Below are experts of layer 2 (counted from 0) of a mixture-of-experts language model. Rows are named router (the router's row for the expert), up (a neuron's input weights, with its number) and show model dimensions 0-127. Each number is 50 + 10 x the weight over its row's rms, rounded and kept within 0 to 99.
After each expert's rows: "gets" lists some tokens that make up at least twice as much of what it gets as of all text. This comes from a sample of Wikipedia text that the model never trained on. Tokens count by the router's weight.

# expert 27
router:50 42 54 51 66 37 35 49 43 47 42 45 37 58 41 41 40 44 56 25 51 36 60 48 35 58 54 69 50 52 55 41 62 40 44 45 41 50 47 40 51 61 45 52 59 35 51 46 24 43 53 45 44 44 49 59 55 59 54 76 45 59 51 48 45 45 56 51 51 65 40 60 63 38 35 55 55 56 66 43 46 56 50 66 55 36 39 42 54 51 56 33 58 57 55 39 44 48 56 31 47 53 35 43 46 60 48 73 49 67 41 52 58 40 64 57 69 41 67 67 37 55 68 51 40 56 33 44
up2:58 33 65 52 60 51 52 69 50 51 43 61 52 60 55 62 55 57 20 50 48 56 52 43 58 50 51 58 63 46 40 56 65 41 73 52 51 47 56 61 51 51 55 41 69 48 65 57 66 48 50 44 52 39 61 73 44 64 47 58 41 32 35 54 36 33 59 61 67 61 47 62 44 58 41 52 57 55 45 51 59 49 59 51 68 33 56 53 55 52 39 49 47 55 51 63 51 36 70 34 52 58 62 59 59 27 43 43 53 45 45 47 49 42 43 63 54 45 49 34 39 49 71 57 52 38 54 58
gets: ".", ":", " |", ";", "\n", " -"

# expert 66
router:61 41 59 52 57 43 41 48 38 44 54 51 34 40 38 31 55 56 42 29 69 44 57 54 51 58 38 60 53 74 57 32 49 56 50 43 49 50 52 62 60 57 53 60 61 62 45 51 41 55 60 49 46 39 46 59 48 57 55 67 46 41 56 31 27 64 49 46 60 55 50 55 58 49 39 49 57 36 35 48 45 44 30 56 44 52 44 43 61 48 63 48 52 70 38 49 43 36 53 53 59 70 45 52 44 43 40 48 71 61 33 71 70 51 49 46 68 49 62 58 65 50 34 43 52 54 45 56
up0:63 40 39 35 53 34 56 35 58 53 35 49 32 41 56 49 42 46 57 48 63 27 65 43 47 42 60 56 53 48 49 47 36 44 72 49 51 45 56 62 52 52 43 63 43 61 39 40 28 43 39 51 59 50 59 45 45 33 46 40 54 73 46 39 42 51 57 55 43 52 77 36 57 24 63 66 53 43 54 54 57 42 51 31 40 35 52 52 43 52 45 47 63 48 56 50 46 44 46 45 56 46 45 52 51 52 49 49 39 60 48 43 38 67 57 53 70 46 46 23 61 38 43 49 53 64 47 54
gets: ",", ".", ".\n\n", " that", " which", "),"

# expert 56
router:58 38 57 43 44 48 39 45 39 45 51 47 38 37 33 52 50 40 53 31 67 43 56 58 50 49 37 54 63 40 57 43 49 41 44 40 45 53 51 54 60 61 51 50 61 56 49 43 50 47 57 57 50 67 46 62 48 68 56 63 46 42 48 37 48 68 46 54 46 54 30 44 45 62 41 55 68 44 53 39 45 53 50 45 56 46 56 39 54 50 58 59 45 67 31 48 40 53 62 51 48 52 36 55 29 48 46 67 63 87 36 58 65 51 59 38 73 51 53 64 37 55 56 53 45 78 52 61
up9:57 55 58 27 42 41 48 64 50 73 61 50 51 60 50 48 58 40 48 54 54 52 54 36 59 41 37 27 43 60 40 68 59 48 48 67 52 42 39 54 55 66 48 53 67 48 63 44 60 59 46 54 42 39 34 61 42 56 53 61 55 42 44 36 40 40 41 53 42 64 45 48 53 44 40 35 41 43 39 44 44 52 83 53 41 58 57 67 47 61 65 53 49 51 41 39 51 34 54 49 32 47 66 48 49 51 54 60 28 45 41 58 59 64 53 45 58 33 63 45 59 40 37 55 47 44 49 61
gets: ".", ".\n\n", "\"", " it", " that", ","

# expert 51
router:55 52 56 51 43 49 48 55 35 56 39 54 37 33 48 54 18 42 49 51 69 49 63 53 53 46 52 47 54 47 56 61 65 39 59 51 59 27 68 34 56 64 41 49 58 62 54 52 49 61 40 54 48 60 70 46 50 56 67 52 46 47 39 60 73 33 64 50 43 49 53 41 49 59 59 45 40 49 64 38 41 49 28 55 53 49 45 63 48 41 66 48 36 64 64 50 56 45 59 60 53 72 41 56 35 50 27 60 46 47 46 49 51 42 33 51 57 42 66 65 57 52 53 50 62 48 58 55
up1:48 34 56 54 64 62 35 69 69 54 60 48 53 57 68 44 44 53 41 58 66 47 62 46 59 47 59 50 62 45 37 43 45 37 63 47 51 64 65 51 49 67 44 49 50 59 60 29 37 31 51 53 46 51 67 52 46 56 44 51 38 58 54 58 58 48 51 38 43 45 40 43 35 59 43 51 33 30 46 45 40 67 44 51 53 25 40 48 44 43 60 30 44 59 48 56 52 46 52 46 47 56 45 34 30 65 51 61 54 45 48 58 36 37 62 58 42 60 49 32 43 52 38 40 52 51 59 30
gets: "an", "k", ".", "z", " K", " m"

# expert 15
router:60 56 51 54 45 60 41 61 49 50 38 45 52 60 38 31 26 56 46 28 39 59 63 60 62 57 65 61 49 51 41 72 51 29 52 54 59 45 49 41 53 39 43 61 51 63 39 44 45 36 69 47 49 45 55 53 46 44 41 50 53 51 50 39 64 40 70 48 53 44 57 55 55 58 36 52 55 55 65 51 56 42 50 52 27 52 50 50 70 51 46 52 56 57 62 49 40 44 60 60 51 51 42 56 32 48 40 34 72 53 41 55 30 58 51 44 54 71 48 55 34 62 43 35 47 54 65 68
up2:56 43 45 56 61 39 56 29 63 47 45 57 59 53 58 50 47 39 44 25 58 47 42 64 51 41 62 56 53 49 65 59 40 48 42 42 38 41 42 33 41 57 37 66 54 49 43 62 51 46 45 53 71 65 63 55 50 51 59 60 65 66 56 47 49 42 48 49 51 32 69 55 63 50 52 54 49 47 72 50 53 66 47 54 32 39 39 62 57 39 43 44 57 60 58 52 65 53 65 57 66 54 41 67 56 54 67 63 80 62 39 54 42 53 55 41 62 55 53 65 45 47 39 55 38 49 49 51
gets: " L", " l", "er", "el", "ul", "ol"

# expert 121
router:46 40 47 39 30 55 18 49 40 48 39 55 52 50 51 62 46 50 64 53 36 41 40 50 61 33 42 58 39 40 47 61 69 53 40 58 59 37 37 44 58 66 53 48 61 63 31 49 51 45 36 55 65 62 44 44 52 45 53 52 55 39 54 34 41 36 38 45 45 49 31 74 43 46 40 39 40 45 51 49 55 66 42 60 48 44 65 52 39 63 72 45 55 44 55 52 46 43 50 53 58 63 34 41 46 47 37 46 69 40 53 53 34 64 53 51 53 47 62 44 43 71 54 47 51 42 40 50
up0:49 51 41 46 63 60 55 42 42 53 30 57 41 56 66 36 37 26 44 47 43 46 44 52 47 54 48 60 48 63 37 73 53 39 45 41 44 48 27 50 47 62 60 41 46 61 59 53 46 36 42 45 49 50 61 55 45 63 43 64 57 30 62 51 51 46 39 45 49 43 39 49 53 50 52 42 43 44 40 45 42 60 33 45 56 60 29 49 54 50 66 63 61 66 55 34 55 35 62 46 47 69 53 69 56 38 44 40 49 45 48 50 46 44 49 31 68 44 39 42 49 68 54 64 56 68 38 35
gets: "or", "ar", "en", "an", "er", " The"

# expert 74
router:61 65 51 51 59 31 50 56 42 58 36 52 40 48 39 36 42 60 42 46 51 65 41 61 59 47 64 78 61 53 50 47 54 32 39 48 63 53 56 51 69 36 49 45 50 30 55 45 59 46 46 58 40 64 62 47 79 51 46 62 50 61 44 44 51 69 62 43 49 42 40 46 48 62 51 51 30 51 51 69 68 58 39 31 42 37 36 53 56 47 43 48 42 45 54 48 52 48 58 51 60 54 52 42 39 45 49 38 67 45 50 61 43 61 51 45 58 30 56 51 58 45 35 29 40 39 54 51
up0:49 59 60 54 57 53 48 67 33 42 46 50 38 60 82 60 44 69 53 34 49 41 40 55 45 38 72 57 61 33 48 32 46 39 36 49 39 49 60 34 52 52 49 56 57 57 53 67 39 38 54 35 68 47 64 39 40 48 35 42 53 38 56 53 72 52 42 66 53 45 50 47 60 66 36 47 39 64 50 47 56 55 47 52 57 51 70 47 47 59 36 49 52 47 39 55 61 43 48 48 68 45 48 63 52 40 45 49 73 50 37 65 50 64 43 47 44 61 61 53 44 43 50 47 56 54 57 45
gets: "g", " G", " P", " T", " g", " t"

# expert 67
router:63 39 58 52 34 47 46 49 43 54 67 47 50 59 39 49 45 55 46 45 42 37 35 45 36 43 52 46 49 60 54 30 48 69 40 76 58 43 47 41 45 61 39 83 53 57 44 54 47 50 44 52 36 51 46 59 58 42 42 45 61 56 52 35 48 62 56 55 41 54 44 53 55 45 56 50 60 21 48 52 37 61 40 60 44 48 23 52 43 63 47 52 33 48 42 60 65 53 67 33 46 54 58 51 57 41 58 48 51 71 67 50 48 52 38 45 60 61 61 72 54 61 52 56 54 57 50 59
up0:52 50 45 56 38 48 57 44 57 46 54 57 52 69 39 44 45 41 55 46 58 33 54 37 41 48 47 64 34 50 45 48 61 44 73 61 70 43 29 51 44 80 34 62 52 44 40 61 55 59 31 51 47 44 54 70 54 41 58 54 37 54 41 33 48 39 73 32 55 34 46 32 53 55 54 53 44 42 55 40 57 54 63 51 43 39 81 61 71 47 48 41 53 50 52 45 61 53 65 56 53 48 44 61 52 56 51 56 53 43 56 43 61 53 43 52 42 37 51 65 53 48 43 60 41 50 49 50
gets: " of", " to", "ed", " by", " from", " for"

# expert 39
router:55 60 59 40 60 53 52 45 47 59 54 42 60 53 30 60 63 64 60 52 54 41 55 59 60 46 37 44 59 39 31 55 44 44 46 51 59 37 39 52 64 44 30 52 53 39 53 67 43 40 44 54 46 32 60 61 68 67 59 52 45 51 62 60 39 42 42 33 53 58 52 67 48 47 52 57 54 67 49 52 40 49 52 48 57 42 62 49 68 59 41 66 53 59 46 56 53 26 52 35 58 60 47 53 37 47 37 49 59 69 66 59 55 48 44 22 60 61 67 48 58 51 37 47 50 64 35 64
up0:62 51 55 43 53 40 40 43 52 65 54 70 54 51 54 55 56 35 60 62 52 44 45 75 53 53 51 47 54 40 62 45 25 52 66 56 39 60 54 50 55 55 51 59 51 37 21 54 39 54 60 43 43 60 44 55 51 46 60 61 57 65 47 56 37 57 60 41 51 34 45 50 40 48 70 74 54 44 56 62 52 39 51 58 38 43 48 38 57 57 51 44 57 49 39 46 45 45 49 37 51 41 65 65 37 38 67 69 45 31 60 31 54 41 36 44 50 55 56 61 40 48 50 38 35 61 51 66
gets: " ", "1", "0", "3", "5", "4"

# expert 73
router:52 73 60 54 59 52 48 66 41 56 49 53 51 65 46 34 66 43 56 43 76 62 55 63 41 55 37 47 51 60 43 69 38 43 40 50 48 52 60 34 51 26 40 66 60 40 62 43 54 39 55 62 47 54 41 56 49 71 57 59 40 44 44 49 48 59 67 43 45 48 40 33 64 30 55 60 40 51 47 44 33 67 33 37 38 40 51 42 71 50 34 49 45 65 53 46 64 64 48 45 51 54 59 57 39 42 54 44 34 52 61 59 54 45 36 51 43 56 55 55 46 46 54 41 48 44 42 54
up0:53 39 59 42 51 64 44 65 61 40 27 60 67 57 51 52 49 53 46 46 80 60 62 65 57 45 50 51 44 50 53 42 55 49 54 55 57 56 75 37 58 47 62 39 27 56 43 54 50 52 60 57 65 49 59 47 55 34 45 45 53 34 52 53 60 69 56 67 63 64 59 53 63 50 52 69 42 44 39 44 45 44 43 59 42 48 62 51 47 65 60 58 30 52 59 43 53 59 51 49 32 48 40 38 44 54 34 48 47 58 63 63 42 41 36 57 55 52 54 70 41 57 42 42 40 46 66 40
gets: "c", "ic", " le", " c", "qu", " sh"

# expert 34
router:52 60 58 49 32 36 52 56 44 67 59 63 36 50 38 46 55 55 52 34 43 40 45 55 56 52 52 43 59 39 31 53 51 45 50 35 54 41 31 63 51 57 49 55 65 60 57 44 51 46 60 34 40 51 58 57 64 45 53 46 65 42 58 41 40 52 36 48 45 43 58 50 60 41 67 64 69 64 68 42 42 43 29 46 38 50 47 51 53 66 52 61 44 43 55 47 65 45 37 62 42 59 43 33 57 67 33 65 44 52 58 54 53 57 48 57 39 35 46 50 38 48 54 47 14 42 45 55
up2:66 40 49 51 42 52 30 44 60 44 48 69 71 56 53 45 56 54 50 56 65 49 64 51 56 57 52 48 47 49 53 38 38 65 58 43 67 42 29 60 49 63 34 49 59 47 48 60 27 51 52 36 50 52 44 56 52 38 51 51 44 44 28 42 40 47 53 52 51 49 48 42 37 43 44 61 48 38 55 69 54 46 37 44 52 65 40 35 42 61 48 49 33 43 57 67 53 27 59 59 41 52 44 54 55 44 54 68 58 46 53 67 58 51 47 38 42 35 45 57 46 67 39 60 38 30 48 74
gets: "om", "em", "on", "im", " ex", "en"

# expert 62
router:55 61 53 32 52 47 36 44 48 39 44 57 40 73 40 51 39 41 55 51 64 52 60 60 47 51 51 41 37 56 39 54 54 69 35 66 57 40 57 48 63 45 49 55 46 67 56 57 40 59 61 67 62 68 60 52 52 51 43 54 47 44 56 52 36 62 51 59 55 56 24 60 38 42 47 44 57 56 43 43 39 49 48 53 42 39 38 57 57 69 62 43 58 29 31 45 34 54 46 61 45 53 33 43 28 60 50 50 46 63 49 51 46 27 48 41 67 62 58 52 35 51 57 44 42 46 66 60
up2:60 45 44 46 59 62 39 74 45 49 34 63 63 42 53 52 45 63 64 62 55 50 64 43 46 52 39 49 41 37 60 57 60 41 52 35 71 32 51 56 66 43 43 50 58 47 43 74 43 35 53 45 55 42 47 60 42 50 42 53 48 55 39 43 50 44 47 63 52 44 57 50 50 34 40 50 56 58 47 59 32 49 55 23 44 48 54 61 54 45 66 56 55 30 67 56 50 46 65 77 58 57 33 36 35 54 61 48 47 39 50 47 56 44 55 50 63 53 55 39 40 48 67 64 60 40 56 41
gets: "le", "ity", "ate", "ation", ")", "s"

# expert 107
router:72 53 63 29 42 55 43 45 33 48 63 45 38 43 40 53 50 53 54 52 57 38 45 60 63 51 70 55 63 27 39 42 58 49 39 69 47 72 39 60 51 53 45 51 50 49 65 52 41 55 46 59 42 43 47 68 66 49 59 64 54 51 29 62 42 41 52 41 53 56 54 55 64 38 40 52 37 51 50 60 47 58 46 42 56 34 48 47 46 44 53 69 55 44 57 56 41 52 48 56 63 66 25 49 46 66 27 52 49 54 64 56 47 39 41 53 39 62 49 59 47 60 44 41 46 45 58 70
up0:45 47 51 30 41 49 52 42 55 47 46 60 67 36 44 42 63 49 48 33 41 51 51 44 56 45 63 45 44 55 45 54 63 25 69 48 43 60 70 61 39 58 36 74 58 57 52 44 61 55 52 54 74 45 57 72 47 52 55 50 52 56 43 44 52 42 40 56 49 47 61 61 37 23 67 59 51 64 40 34 43 47 40 50 57 37 56 59 45 59 63 54 30 48 57 59 46 49 47 34 63 45 48 54 56 50 43 56 54 49 55 61 58 60 59 44 50 39 73 66 53 61 59 40 61 50 45 65
gets: " ", " (", "-", "\n", "–", "19"

# expert 94
router:60 68 62 52 54 59 41 43 59 53 45 60 57 40 37 59 57 56 40 68 48 39 41 50 53 34 54 40 48 50 43 49 64 52 55 60 50 57 60 48 55 39 51 49 62 48 44 66 53 42 46 58 59 48 49 34 57 60 60 36 63 49 45 42 49 55 82 52 44 53 54 58 40 44 63 49 53 55 45 32 45 61 44 50 49 32 36 67 49 56 50 43 75 56 56 40 52 51 59 26 53 61 56 43 40 57 51 48 62 59 60 52 61 46 43 34 46 44 52 75 37 58 55 27 31 49 37 68
up0:56 50 60 47 61 44 44 55 55 54 44 36 50 36 54 40 67 71 27 46 61 54 36 47 53 54 56 50 46 42 56 50 42 53 29 46 57 73 51 59 41 61 36 62 47 56 51 49 48 59 66 48 42 43 59 58 41 51 52 46 71 43 31 55 35 61 63 60 46 53 45 44 36 42 52 54 31 38 64 46 61 57 56 53 36 52 34 50 50 42 60 35 44 41 44 57 47 39 48 80 51 47 36 35 56 66 60 52 60 36 48 63 55 44 42 35 55 55 60 48 54 40 52 66 31 42 51 53
gets: "s", "es", "ers", "ts", "ing", "ies"

# expert 81
router:53 57 59 55 66 47 58 60 39 49 47 47 42 53 41 42 37 52 44 51 69 62 31 48 60 51 42 66 44 47 67 50 66 45 43 50 58 43 56 45 70 50 33 52 57 50 64 49 46 59 47 36 55 71 72 42 66 59 52 64 53 46 54 69 62 48 59 52 45 44 57 56 51 65 60 50 40 42 55 62 23 45 35 37 42 49 27 55 41 44 47 49 42 34 52 38 50 58 61 47 60 56 44 53 44 61 44 36 70 41 43 54 59 63 58 36 63 52 49 41 54 32 51 47 34 35 53 49
up0:61 46 46 63 53 44 49 41 48 52 43 40 51 42 63 40 51 46 56 53 58 74 63 34 50 45 48 54 56 42 56 58 58 52 46 61 38 46 63 52 64 47 41 67 73 60 52 69 51 55 47 58 63 45 38 76 57 54 40 48 43 58 56 52 45 27 65 44 43 47 54 62 38 51 48 19 49 37 31 55 34 44 61 50 46 46 39 28 49 60 63 53 36 62 40 43 65 53 62 30 36 44 49 45 56 59 35 54 48 57 55 54 48 49 59 57 38 48 39 46 58 46 41 50 53 33 41 59
gets: "g", "k", " K", "ark", " k", "ag"

# expert 43
router:45 44 54 51 45 37 38 48 44 45 49 52 40 47 46 50 63 60 51 52 55 35 66 48 64 50 46 52 49 51 43 68 58 43 51 42 48 59 47 48 47 33 38 45 60 57 54 49 33 41 48 51 50 69 69 42 66 76 53 56 82 44 67 39 61 42 40 48 41 34 46 56 38 50 56 41 54 37 61 64 67 53 49 65 54 45 51 46 50 49 54 62 29 45 52 41 44 59 65 58 49 49 55 44 59 60 51 69 36 73 56 62 41 38 41 50 68 45 65 45 31 51 46 36 62 53 55 50
up1:46 51 71 39 73 35 41 52 44 70 63 40 59 45 46 64 47 48 33 66 58 56 61 49 46 39 63 66 51 47 37 45 54 38 51 43 23 39 52 42 51 73 46 50 28 50 60 55 31 40 50 49 35 41 54 52 51 56 51 70 65 45 49 68 59 58 48 45 60 51 52 59 41 42 50 42 59 51 45 62 50 56 49 56 48 51 52 37 51 39 46 54 69 42 45 48 47 53 59 42 41 61 59 56 31 51 58 61 38 46 55 51 55 59 59 37 40 61 63 64 41 47 59 46 71 53 56 37
gets: " the", "y", " a", " The", " an", " his"

# expert 19
router:49 58 54 37 28 40 36 40 38 52 47 60 60 46 38 65 49 49 57 37 40 45 46 53 51 52 54 52 35 35 40 51 44 51 49 63 68 49 37 52 55 67 52 55 74 70 27 40 57 34 58 47 67 55 49 42 67 42 52 53 54 33 45 40 45 34 50 50 45 62 54 68 50 52 40 58 47 54 63 42 46 45 44 34 52 46 68 54 40 49 52 61 63 40 33 57 39 43 63 52 40 71 30 40 61 53 36 52 57 49 56 49 49 51 52 53 41 52 73 39 46 54 51 33 55 58 47 48
up2:50 55 49 51 44 40 36 48 47 39 34 55 73 45 42 43 53 52 28 56 51 51 44 37 58 29 33 45 47 40 59 44 50 38 58 30 45 53 47 60 35 67 51 49 43 61 33 40 35 44 43 54 58 64 55 33 44 68 30 51 52 59 46 49 46 48 48 53 46 43 45 52 53 40 41 67 60 54 72 45 45 47 18 50 49 25 69 57 44 41 50 60 48 43 54 34 33 56 54 41 55 49 38 44 52 41 46 31 45 47 59 59 49 50 61 68 43 47 45 51 49 54 42 50 53 38 40 47
gets: "or", "ur", "ar", "en", "um", "ie"

# expert 50
router:62 41 47 52 47 61 38 64 47 46 53 44 45 48 51 54 57 52 54 50 47 54 55 70 63 51 62 56 73 36 41 46 39 60 68 65 60 44 47 57 55 41 43 54 65 56 47 51 53 51 36 63 53 46 44 30 67 46 57 42 41 65 41 58 36 36 58 38 60 53 38 47 50 43 31 31 55 71 67 52 54 50 34 43 39 63 45 41 57 49 40 53 61 35 29 43 53 47 48 55 46 77 45 30 58 57 42 58 46 63 47 56 62 56 46 39 58 63 50 49 45 36 63 67 53 43 55 44
up2:26 45 51 59 52 32 51 69 43 29 46 34 39 61 52 61 50 67 55 60 67 45 53 42 49 38 51 56 46 58 40 44 42 52 42 41 36 52 48 73 58 46 41 42 64 43 51 53 35 48 52 48 46 54 60 50 67 25 57 51 72 68 59 57 48 51 54 63 42 58 43 45 47 37 55 50 51 59 61 52 37 61 50 52 58 52 43 54 40 38 43 60 63 38 40 51 47 50 40 50 61 62 50 49 41 69 52 66 44 53 48 57 51 46 55 68 60 48 67 36 44 19 51 52 58 49 64 57
gets: "ist", "um", "am", "ter", "her", "ub"

# expert 3
router:60 63 53 45 58 60 45 47 48 53 46 64 47 39 39 44 54 47 57 66 32 40 37 47 52 53 37 63 52 54 41 35 72 61 46 49 61 48 59 54 77 48 40 52 59 53 53 63 41 52 64 55 74 50 42 47 46 56 53 44 57 50 38 40 42 58 54 52 55 59 44 60 48 28 46 38 63 55 58 63 45 58 50 33 54 48 39 56 56 64 50 52 62 48 64 44 46 57 61 37 45 57 55 37 33 49 52 49 45 79 48 62 45 45 53 22 57 59 45 63 37 41 71 51 46 71 48 55
up2:61 58 58 63 45 49 32 49 51 58 44 50 32 51 47 48 55 31 47 54 43 48 63 48 46 44 56 61 51 22 48 41 76 61 67 37 47 51 53 59 36 48 32 42 33 49 65 55 56 44 66 34 48 49 48 48 53 35 53 43 46 55 41 49 43 57 49 49 61 62 49 41 31 39 62 54 48 51 39 41 67 61 60 41 43 35 50 44 46 35 47 40 67 58 34 56 60 44 67 44 57 35 50 44 39 48 40 60 57 65 60 66 58 51 64 49 51 27 40 40 50 37 50 54 57 63 41 51
gets: "s", ")", "\"", "ers", "es", "ation"

# expert 126
router:56 46 59 55 67 54 46 38 47 51 37 40 59 65 53 51 60 52 57 37 40 44 57 56 64 56 55 56 59 52 41 48 59 41 55 39 58 69 49 41 60 34 40 62 61 69 56 63 53 59 62 38 50 63 57 58 43 58 55 46 54 27 62 56 53 45 55 54 40 47 45 43 63 42 44 53 48 42 42 30 53 41 41 61 42 30 61 42 55 56 22 39 48 48 46 46 66 28 75 45 47 52 44 41 40 46 29 53 41 43 33 53 51 54 43 52 33 63 57 54 52 51 29 62 40 41 52 47
up0:58 60 42 58 58 37 61 63 50 70 51 38 57 51 46 39 58 36 64 26 40 42 43 59 43 43 41 48 55 32 63 53 57 59 36 56 49 44 47 39 51 50 38 45 53 49 53 65 42 51 42 36 50 58 50 53 60 55 41 43 46 30 44 61 55 53 41 33 52 58 42 45 69 50 44 50 62 48 49 34 63 66 54 72 54 41 62 40 46 48 55 49 53 52 53 36 56 50 61 31 27 39 47 39 34 58 49 52 54 44 21 37 52 40 46 33 56 64 36 49 61 51 48 47 53 43 48 72
gets: "l", " |", "all", " all", " an", " l"

# expert 87
router:54 53 49 50 35 34 34 43 47 53 55 53 40 65 48 35 42 48 25 44 50 44 62 55 69 52 42 63 52 54 61 46 46 58 41 59 58 74 49 35 54 37 42 46 60 41 66 41 36 51 63 43 49 64 52 46 55 55 46 63 57 40 48 41 61 60 61 52 39 24 48 45 48 43 37 33 54 50 59 51 45 51 42 45 46 49 63 52 55 54 40 59 42 57 47 29 52 62 53 34 64 59 50 37 52 44 46 65 48 48 50 57 24 53 36 58 50 49 68 30 55 54 36 50 44 65 66 60
up0:49 57 55 63 52 43 31 60 41 51 73 37 60 51 74 47 61 55 51 51 50 31 57 58 39 40 54 56 51 46 50 47 43 57 59 56 55 55 35 50 53 42 63 29 50 57 51 44 35 41 36 54 64 44 59 65 61 49 58 30 66 61 66 53 42 62 65 61 68 46 50 55 52 50 41 70 41 53 59 55 49 53 40 37 51 44 49 65 47 62 39 40 57 61 45 58 19 45 54 55 49 55 57 36 34 55 41 44 55 44 52 46 59 35 58 50 36 52 37 43 61 38 37 58 41 46 50 43
gets: " the", " The", " a", "==", ".\n\n", "\n\n"

# expert 63
router:51 37 53 59 39 34 26 46 48 55 58 45 21 64 64 44 52 66 44 54 55 41 65 56 58 38 50 61 46 63 59 61 60 57 40 51 52 64 62 41 59 28 43 51 62 62 55 67 44 52 59 35 49 66 60 63 55 65 53 63 80 51 51 40 37 46 50 57 46 35 46 50 49 41 40 43 52 40 62 64 57 54 36 58 53 56 59 58 54 43 40 68 35 60 43 40 47 56 58 52 55 60 49 34 56 39 39 67 43 52 43 62 42 58 41 55 53 44 56 46 39 48 40 50 49 47 60 60
up2:44 56 61 73 55 47 39 69 54 52 56 41 42 60 50 50 61 59 33 49 41 48 57 71 43 43 59 46 55 38 49 57 42 46 41 60 44 57 51 54 43 47 53 60 34 51 40 46 52 36 59 45 54 46 58 48 54 73 49 52 51 56 47 63 49 53 46 48 38 34 63 60 40 47 38 51 62 48 57 43 58 47 50 39 51 61 28 59 54 56 51 42 48 39 32 60 43 37 46 56 53 53 33 35 30 27 54 31 50 40 47 72 48 56 55 65 31 45 76 49 54 51 62 32 47 52 47 31
gets: " the", " a", " The", " an", "The", " that"

# expert 30
router:65 47 64 39 47 43 59 46 34 57 62 51 42 50 45 56 57 43 44 55 63 37 49 56 59 55 48 43 62 51 54 36 61 38 38 47 49 64 41 57 52 53 40 58 44 43 64 63 53 47 67 67 44 51 64 51 67 45 65 64 51 54 40 43 34 47 41 34 50 50 57 74 68 45 38 61 58 59 53 55 53 48 48 55 46 31 57 58 58 47 47 60 44 57 46 52 47 33 59 53 56 68 43 48 26 46 26 45 60 61 63 68 44 35 37 34 54 55 59 49 43 43 31 35 53 46 44 66
up0:36 48 32 43 53 37 54 49 66 26 39 55 34 64 36 41 55 42 44 51 54 40 33 50 61 53 42 51 50 44 33 50 59 47 41 57 24 43 31 43 50 36 53 54 49 58 48 54 45 48 55 40 72 60 58 31 42 44 50 54 29 41 66 46 60 53 54 61 48 45 46 45 66 57 51 28 49 52 38 44 60 60 50 36 61 60 33 42 35 56 40 48 47 40 49 57 50 45 43 47 58 34 65 58 64 46 52 50 54 26 63 60 38 54 47 56 54 40 46 49 57 49 44 62 44 69 49 53
gets: " ", "20", "19", "–", "18"

# expert 0
router:55 51 51 49 59 45 49 58 52 57 50 55 61 37 47 53 15 55 56 57 31 54 68 53 49 48 64 62 69 49 33 46 56 37 65 35 53 67 49 33 52 49 45 67 49 51 51 58 50 43 69 38 52 58 70 63 60 49 49 45 48 46 51 37 16 44 53 37 36 66 52 55 57 51 63 36 42 56 46 39 45 58 41 53 40 50 55 46 67 57 58 40 45 41 45 50 44 39 53 40 61 54 38 51 41 44 44 37 66 50 44 52 38 56 53 57 41 61 46 56 50 55 52 42 34 37 48 67
up2:52 53 56 58 59 48 53 43 50 68 60 50 56 37 41 33 50 40 41 51 43 41 72 40 54 48 47 64 61 35 37 34 49 57 49 55 47 61 41 54 38 61 57 52 62 52 37 47 54 21 39 49 50 48 55 77 47 44 60 51 47 76 38 43 60 64 53 43 49 48 47 55 45 41 59 40 48 56 37 42 41 40 44 57 35 46 58 39 68 65 53 47 58 59 42 50 40 44 61 62 53 37 58 58 55 69 47 63 59 45 36 43 42 42 47 41 62 66 47 58 49 56 68 28 36 46 51 63
gets: "er", "in", "l", "i", "or", "ers"

# expert 105
router:65 51 51 42 55 53 44 50 36 39 41 55 46 42 39 36 53 50 54 57 64 52 54 50 56 54 57 41 50 43 43 26 53 64 56 60 55 66 45 64 63 24 45 48 57 58 53 71 28 47 74 59 76 64 47 69 54 40 41 54 52 62 50 51 54 57 56 56 62 46 30 47 44 46 52 27 58 42 65 51 36 58 39 44 50 25 44 53 44 62 55 54 56 41 51 50 43 61 55 54 46 50 54 44 48 54 49 54 38 68 54 60 48 46 47 47 67 61 67 54 52 41 66 65 53 54 52 52
up0:51 35 35 34 43 45 52 57 54 35 48 50 58 62 58 43 74 55 62 41 54 59 44 66 38 50 37 26 42 50 43 63 55 44 46 48 43 44 46 58 41 56 39 50 49 41 49 42 38 34 48 62 39 63 50 39 63 43 55 62 58 69 46 37 53 49 42 33 55 57 53 59 65 39 54 37 53 59 60 51 42 77 52 51 25 45 38 60 61 47 42 54 48 51 58 37 49 49 21 36 42 47 52 42 60 58 55 56 57 57 48 35 61 44 56 50 52 46 37 36 44 57 56 36 37 57 59 40
gets: "ation", "y", "ity", "ion", "\"", "ure"